python train.py --n_experts=64 --d_expert=64 --d_shared_expert=0 --routed_scale=1.0 --num_attention_heads=4 --head_dim=32 --norm="rmsnorm" --rope_fraction=1.0 --parallel_block=false --init_std_o=0.0351 --learning_rate=0.00348 --schedule="cos" --max_seq_len=256
Below are experts of layer 11 (counted from 0) of a mixture-of-experts language model. Rows are named router (the router's row for the expert), down (a neuron's output weights, with its number) and show model dimensions 0-127. Each number is 128 + 32 x the weight over its row's rms, rounded and kept within 0 to 255. Numbers have three digits each.
After each expert's rows: "raises" lists some tokens whose logits its average output raises strongly, later layers aside. This comes from a sample of Wikipedia text that the model never trained on.

# expert 37
router:092145063115102075180156152129144135128183144075196099160133162124099120108116181094097125168173091110083084084142165044121089145152050154082089147132115194156121111186109172118150126131139150172141101157160094115147119091097177110097141122107128146078096136149150108093082111139141124092141086128154092164084167104144148144065097106130141098108169156118133102107071126091176140140125
down0:225080130129163132162184107124130130130058101108066111184124155165110194126114147127108164131127149135080137168099134133128118126054180142083086152104114188126129075149165107108157075115098152170183121085076163081132158126116100130118100134194089122134112130165139067102147137164065102124108113090151107133135176108135086112113118154124100198112175129096105142131165150121092120100096
down1:120112140137141176204097136137174180080155131126135163065132078151127109188082104116088149122147116096172129103113077153126163104146090097140141079112158156113139140108095118099123149082109088161057085182141119127096152137161145136139098092155124132169108161186161122156146129176051139146088103097135094179109095096088130086151151178153150123170158130167192150204082150138091129157120
down2:149115177106141081127173130132139159137153087099098126044149140182128158140111124108116139157134136120157163098129149105142147113039089117164106146131154125133055129194144094184122149086107062117100120118164156114151193108135145080100193125108212151162100153102115060141133115144106051101161177133131122163163103140136161079107107108156081134092089166135168148136087096103098148106126
down3:159101149131120104099134121150119093135113137118177148089136145184201103150096101157126115112169122150128160073169148131123094159060128160181141076114133078151138113150171170069100119092144141106083104150167111183149147102196096185145148111136142131115112160089146050112080133057199117129088118146120147155098060155121113127112171117161179132161070134158147086166089113136085142085138
down4:149150079139107112146118169068065133112181129072180112157176188087154148169120205145128105097083117138138074115139092132052137128145100111136184143109134138118137148078157190109107116100139153110184118184094138117154176101102151143140086124142104142168076097071169142076138118126107106090119136193137080117137158153137099141132135094083126123117223145149130146110168142095146168096121
raises: " of", " during", "ak"

# expert 17
router:145170127079072051123057066135171155142154100146127150166128104179127159155116104089146135173160128081175130096152120082053092091153136133150133098091093109111145149163126113124087105118109074120109180110110201174147190149101149150154183092084089084141112105092187140061106158127146131088158147140109146166095120097164082092109095115124114120105158136103140115110128168173156121104115
down0:102178189109204147123061167101136142124115125097151133137094137156087091105135109171103158150116157092101146140115066120132104084110107106207120198151155098114099164098127107169112094066093093131111090143148094120158086129139119093109168143131103118078105122167112050070146170202175077100095156147107102140104126155072118094115132164172140095138148147146104140112053102115112131141114
down1:170155091199123170101107131169110113087095127159159107117119153127125103080078095141099173149099141152117076164158131140109139157094115111172159104093113090165156152129060124124092161177139092162139159099099165113146224143138105109124136136138135069079110090084055160118113091185163108093097111154155141129186214120124118136091166114049128137105134117122091083156152095130110134106156
down2:140193117166076127154099160090076129109118110161130092069134106162177138166124106074102064157162160186068164155180135188183178138180132133155128103077122131110127136081134144128133182159119112149146111120125083156155128103158157109152123128157159156144096124181144053167134140146109097129082129130159127068091161155131156158115159158154196175124122144125143116099101096153120056083165
down3:134104117080104109147143155133111127126165113163168118103125143164142073075075116188171130146131136135160094142108158128193147109093088115134113157198118124124145088204167102091067052133143117174072071150117136104142096151131160117144139070163163169106183143117185145205105116151166128165169142115097129109123095127107130058129135107132181101131100123158056135069164107135120112140097
down4:086158148114103076153064153157151126079095157089129138166127120118148130138101105160121065163127149070172161055116119078126174112091148080146107158148079145042158113151106134157131173154092163114133150155134170118110146144133140105126128117125129138106154137080117150130171108129185121174093176099081151133151177132190071144110118104166101133145136173146118111096126185046156205159161
raises: " |", ",", " and", ".", " in", ";"

# expert 5
router:188171110148200029107098099119166196114098126089130094131174141098157094166097130115171118142106136121110114163164105085093143095127122120150120179199105099119103137140168099105128039160078109108113143189106104063175165115161120132149163143095191200101137122128134153092112152111153118162187137151099130104108113124117089103110128099129083125122140078129107116094182141116099146138148
down0:150116099143102149149109106096136103130154112152164124134073102192121126111142118142110150109098180092073149132134095138101053154132105086149125171158097090162102125161069145106079101104113146122092158095185111183159075107112170109140153181092084049123133152165130089170165145137146107066160139095077185154100130130075100118101135144136182092135105150088081077187147071142146119088134
down1:146086112113114130122149081161149152154160125180154100140087126196138100090138145139122191178106126158140088137112070162178132141166151184095172065077182153144115128167108111113164098158081127138122136078119158104171105142121120174125128138117123081130151133061142189086172191150067159091108080165143135131065150135153134131125115101171146146154194154108117147134126173082158155108192
down2:126144116177151082082100098150115150156098121099168116098092129136077083126115116057208152080143151151143112123106094067179123081108153172121106140152155094061170101119114137123138102168136162135140139181150117117109134108101125120115197189125186138089140176109107130132061185130218148112109087095102143099095057106122117088170105149151111140098124105151100185125154155133167118105148
down3:069112141219131144123139129154102098120130141181092129119091145184090095078126086134139146158135178106160134156089122093131143178164107113102116134106097147138160126122095151110165135109130086141173168133161141160075092101109082129135131111079150173141104156191089059103138150086105131139106155152159096167158185151112127073151102171160138140184120162094250154080104147121138099110118
down4:121127142110116160136104114138141108144168114132108145103060155089120168114097101166133159122153085101181051131200177162089089136107107053165124148090132152131136082111087137155130142109177098147195086065136130121108131131110135165152121097166097031122172117095152149184105068147147119121073130123128132151091143141137131148139146205159190112144140199143084122114116087137118093163139
raises: ",", " and", " of"

# expert 4
router:187092136105144123104123111124119093158125107098094079105124148064143146120062113132180142120177092179155072143159131157121142151112199110093174114152128121118100123116120143091084101150164149145104158146134146043101156111060124172179068111157140102158161143155135145211101120121124137151129140156142122196121139190096181182142108099092117075160179110179118170089118110115160088134153
down0:055125127127092142069121153109102132130157109129122111112112079140168176088150142158135112149076127151140148121142163153104127085175067201136114123154123192097136133127109099111162137140092091146181153132162177144117204058111152131153181158098125163130050146112095152144126122208150106088130154158101080131140119145096089162092093152179072077154099109112127086127116158111169086128184
down1:147094128152198137075149139124124174111095151154091107062089116082075127159153186125161111155107140164074106127121122147153165153184126049117143071162141147103135191135156125144178125119140097154119108125142170071142160135089098069049070102153122086087175122111081118094090128154111153112129150101124184141163171104083144050150125154120123132133180134079131114153120151152146136097135
down2:114136129136097133095115129142193124108155109093151138150116130097175126171158135160119139161160079110109137173141161160162139138103157184124108187093164195098170142085181069112146185104171130153091156133122058159098132163159122121125163051115135146110097150171158177079114169146150137126153129133150107088065065194107077109108145137143136154122118157131155214162117113134087143076088
down3:096129152105115134130151165130145122133147116140131139153131143123134155100168154166103143155122155105146186136180132161148083112125117098189123099175125112124092133088132046127095107092132153132215171113123130174133116082127119099104123161151117095096080125162115184139138147125158149035153171114103135138117182141204147072141118096129165158088119212105105111151098087115184070066198
down4:141142101128154107129127134142086088119145173159140116137119112201052122140089149118144130124064150176176142132125162089145187137114155173122171163110118129122088119119164143108112228202127131164077107122163123161149093053098160135152202150112116139070178123117141137109096181084203147176094135121156146076120127184099176106110120117161121133097130116155175137134127132113164099084119
raises: "ing", "ers", "er", "ed", "ens", "ent"

# expert 57
router:100138158099127108092170116118123159060132150110139113154108157177104111101159120132090071149074107170152166156116131123103049157114101152102117120120097162097073112145090117081108094156183133118190135154083121117143104117144162140093202118143177097093105087151163168149136160146125178178074110091151162161146151169110131137159096112073139146179076081148203098162137137180153166117172
down0:147097142175159146072171121108093160113184208073116126152156090050105126103176148101178118132157131134142171125190118179119148200176126113110193076115140134157153113111136145154087148129153129143124163152119098098099095064121158132121108103140096096151126189146085141112091161128060140142122084139162104103128149119080109145140206147082103103110177098127175152122118153162133079153116
down1:158112153154048162095107081150192056157137139121145163139163100147107200094155162177120101127124110146129158199095164162079087186081090081144114142090081106153136151158119130143139101126136150109216182067127076125125072103163121095146148118111147130104146105131160116149138111097099149082145099097161108079127150150180133094133138105110098178145131123099118134085158093156076164113122
down2:167132125190132060197072145148093141168148115107181096045115145129145120161113127167116118126165103092154128160122106137094105118129139209086102081082153192191150107099135128068089139132081143141086069106130098178087117125088070189152176155134100095114114139112132105138148147128149111115091176174142121137113157134147104089129175131129123103134101178148058111112112118152110154142076
down3:151107121192080148193138216147153152133150084153148140112160145106081133083110069150133099122101140137184100152105160125132098103095176140134107059193137120184082087116123132111143166115115135107172097150117125098122147118144096128086160155148157170158087059121164183101126157097124132094146124146122149143094139085182158129074155120140121109153035140108116142080161100155194115086101
down4:141176056095087194151133151109092181099148160126157076091088135165091133110117040049116145078140160105159161101152188143092157129077102123171135167124179143130133061161102100154077132158145078118079124153140159107144125129137115136169112069109071105104108121125081141141104125113182150117160091148120180131074096076157101152151107141136135106098158142161118097156128096112119120083117
raises: "g", "it", "b", "iting", "th", "act"

# expert 1
router:119177090062156152111144119138112139119147092120091157122109178077172125079096149095166123121180190147120173154108170155091116167115130106185096124091104112121142149187088103137186104182136170138057100115162125124154097136116101142105071168119118141149092082118146132158113175156126102117184120161144101160132112097109078069109153161036091081139107166123161116147100126125144145205147
down0:149144112131162125103183136081195105150098098089102121098135146119143144168121169108121104142129167121126152130180079088177090102048086117094136131040138162095121051078064148108119152148170161157125094153100169148135122138094139127083113116150142132082110092143137047124167145209093116124102114117116133126139147079127138130138137089191177152092136167157097145110127161174144151191104
down1:175135159168087136120137119129135150106094135092061090107134118167126124110089134079181120167128103138189087150156127155160168079117091143161114153193142132193140124099169098056055203107121113171144100095094159105132105078109123158157159199156137131124082111092093112166087101119088091117061129093136120107084126166119115102150146062075147111131127126116141118140147094195130155106150
down2:150144061142144160117176157109095150173124123122156123109102084044139120157130046101111105145101117124089115219171181164086131128057180114114113100146165095160150148091150144157161114127149108099111136098118081158136172088184130145152109105168120178118145147128168149112083120158089181141166150114134075071152141139075114094107179127106079168133168084118106151106179121128118135153165
down3:182081130136121166095162129105109162120128143125122094155121102105150102114138138126139184094085073137058139149131075130149104131135129160138164131156168119085134103102131231165133096104117116111143106187093115170139053189068168159145134115137108125131086089139130131115135126134138101093160096110202122110152147182118096121189230106168112107141089112122151127060133163167143131123063
down4:128160100131183114121128179134134122136115196160128096106122113085130166124115189076176160116187149140066117093163167150109122151087149121118123116077124118105128139146076136029114148116112124148175097126115105105116102108146127146147035142090134108093131085165144113150136161096102121207128156190117136177180137141148152109192132135128155040096118147096081144159132149150149064162124
raises: " in", "ing", " of", " for", "ed", " on"

# expert 35
router:154172115160193187110167136111120168154122107197140122079114117145118112124110142120149097125167104146161179150110147103164149097113171059117143137176076090197102169155152112179157087112088132109097121167128115144108151129132133176176100100174162139106099140083216061120150107122107083189096140180107129129143133110144189176163131088103096142099107086110139166114186130093119116160148
down0:134076091181081128097132070104102120099116086134191129151130109094076109147156133162147106134171095193120126165187130136101116166050123125126124163141154116067140108196150142081134143126127096126111178114133123152180173121141115134163120146164114114100102124154138070172132128175153145162178077154124100150130070100117126107145169088130092190093164152183170117078124211103157133095161
down1:144100169100101142152128075135080167176122060088110086181142083116152115069148110035125131158120173090118154188128132170099152097178152138126162114121130149098144114133227143122123093108109102110120082122069071116115147113128178129113128154151154146131125144111179103110118075102146086143145147147097134138131079190093116161163120119120109091151120161145184150120090117132104169030130
down2:130139153096136154117202188092159050114158132110136096075115131144125096117120056163144096175130158077087065085166134142122112150116130101147068133161106146150070104102107084116166172134144066190107124161156113109178082121121126115165136111140109107098100111184153161157115123066120175093158100125128096140107104102122141160164081129108162169113055128157125119165115087159133097128198
down3:154096136194180163145151089114163102116143139102097097095160103134117049162157086167063087102169176134137123113159124086148116086121143093103171111176128080148125129177133176117117134105189134059108200086091141176150095088146187149178129078133102123122127121114097120130137147161113111169071094087153089117105105184118158125141182198120112146111122148172125144098128115083120171133125
down4:078115117199030163181131131177173156122116115118094089148127151129137148083077128162134109122118119186094147097102049109171118129117073106113115087163090116166159077213076113105094135088124133128197096130154112086142102109107119146097085118132075086158144137123113134179164142139160136161152165075146116104157152116109097092108073091100112118118146161130082089130101152123113173127158
raises: "r", "ar", "re", "ri", "le", "id"

# expert 10
router:138086165072096080174133118154128111110161152071179111139110125117100075130159165082105158101149105113160140170155159074063094151151129081152112170155111150153141135170163107068096080109095079125079146186184114100141111135141119094198143139095148102153100112143110105074147174120154097122136142155116114151193105066094124138159094086176150060098127134124121131177160111113062136108150
down3:135153093083113124140149173109208120116166134138109136105159147179087126152128116093078131082108160111087115169175138141111137091159089087177189083137113136128168049130142120094132117091120077145133152147066136109163162135160084183177144140093113072131129116120171152184177058151158178144152146096103179176096109101155200111094162113126125156122109152134070094152141127122119132159085
down4:067144104103113099174072078103154104150171158146133148143101090144107140123124138088155140178110131121037099108098200092103181120157168137174062114116142160109093060105155099117097109126060109128106125093096160163176138184124115104089118159155097100125115143154098096107125147145159133093171071108130161112152101128137088170101111125147092069047141110105110089178155167116113168131145
down5:169112108100171153125108128114150077078121111096180113116146113105094197102137164126095125103113107130100164096104098102066168182112106034086138156131119128186124139124152171150155083168117078165117136103116100125082110106126128129158089122116153123155127060129176120120099048095155081106135141134150067122137124096124134157141070134057153194089215151153124145106099142088136099130104
down6:090164105125106117102165173158124212139110190195154149146150108175149062122093106137122132146078077177152154136149144133148109129117113204099145128120096151120091153123125059124080132148140145122108130156093125111141080151140087159109105097141149198150139165186094104071133207120129152145097134120200130164179145120121085136197126130146185102110104144114134107152118092102132203105121
down7:165121178132118102126163137123109127153111147116100182140104106133140199111069108080156141128098196146096140132085193146171135077094121182089119140164056116076136156126137107121105103096130127153090111068082143191106139095109090114058076137113146116082095150064104129112111103119128167131174122109182144164160134123134132118157091116187093092126127120091138134109108021108127175133156
raises: ".", ";", " (", " and", ",", " |"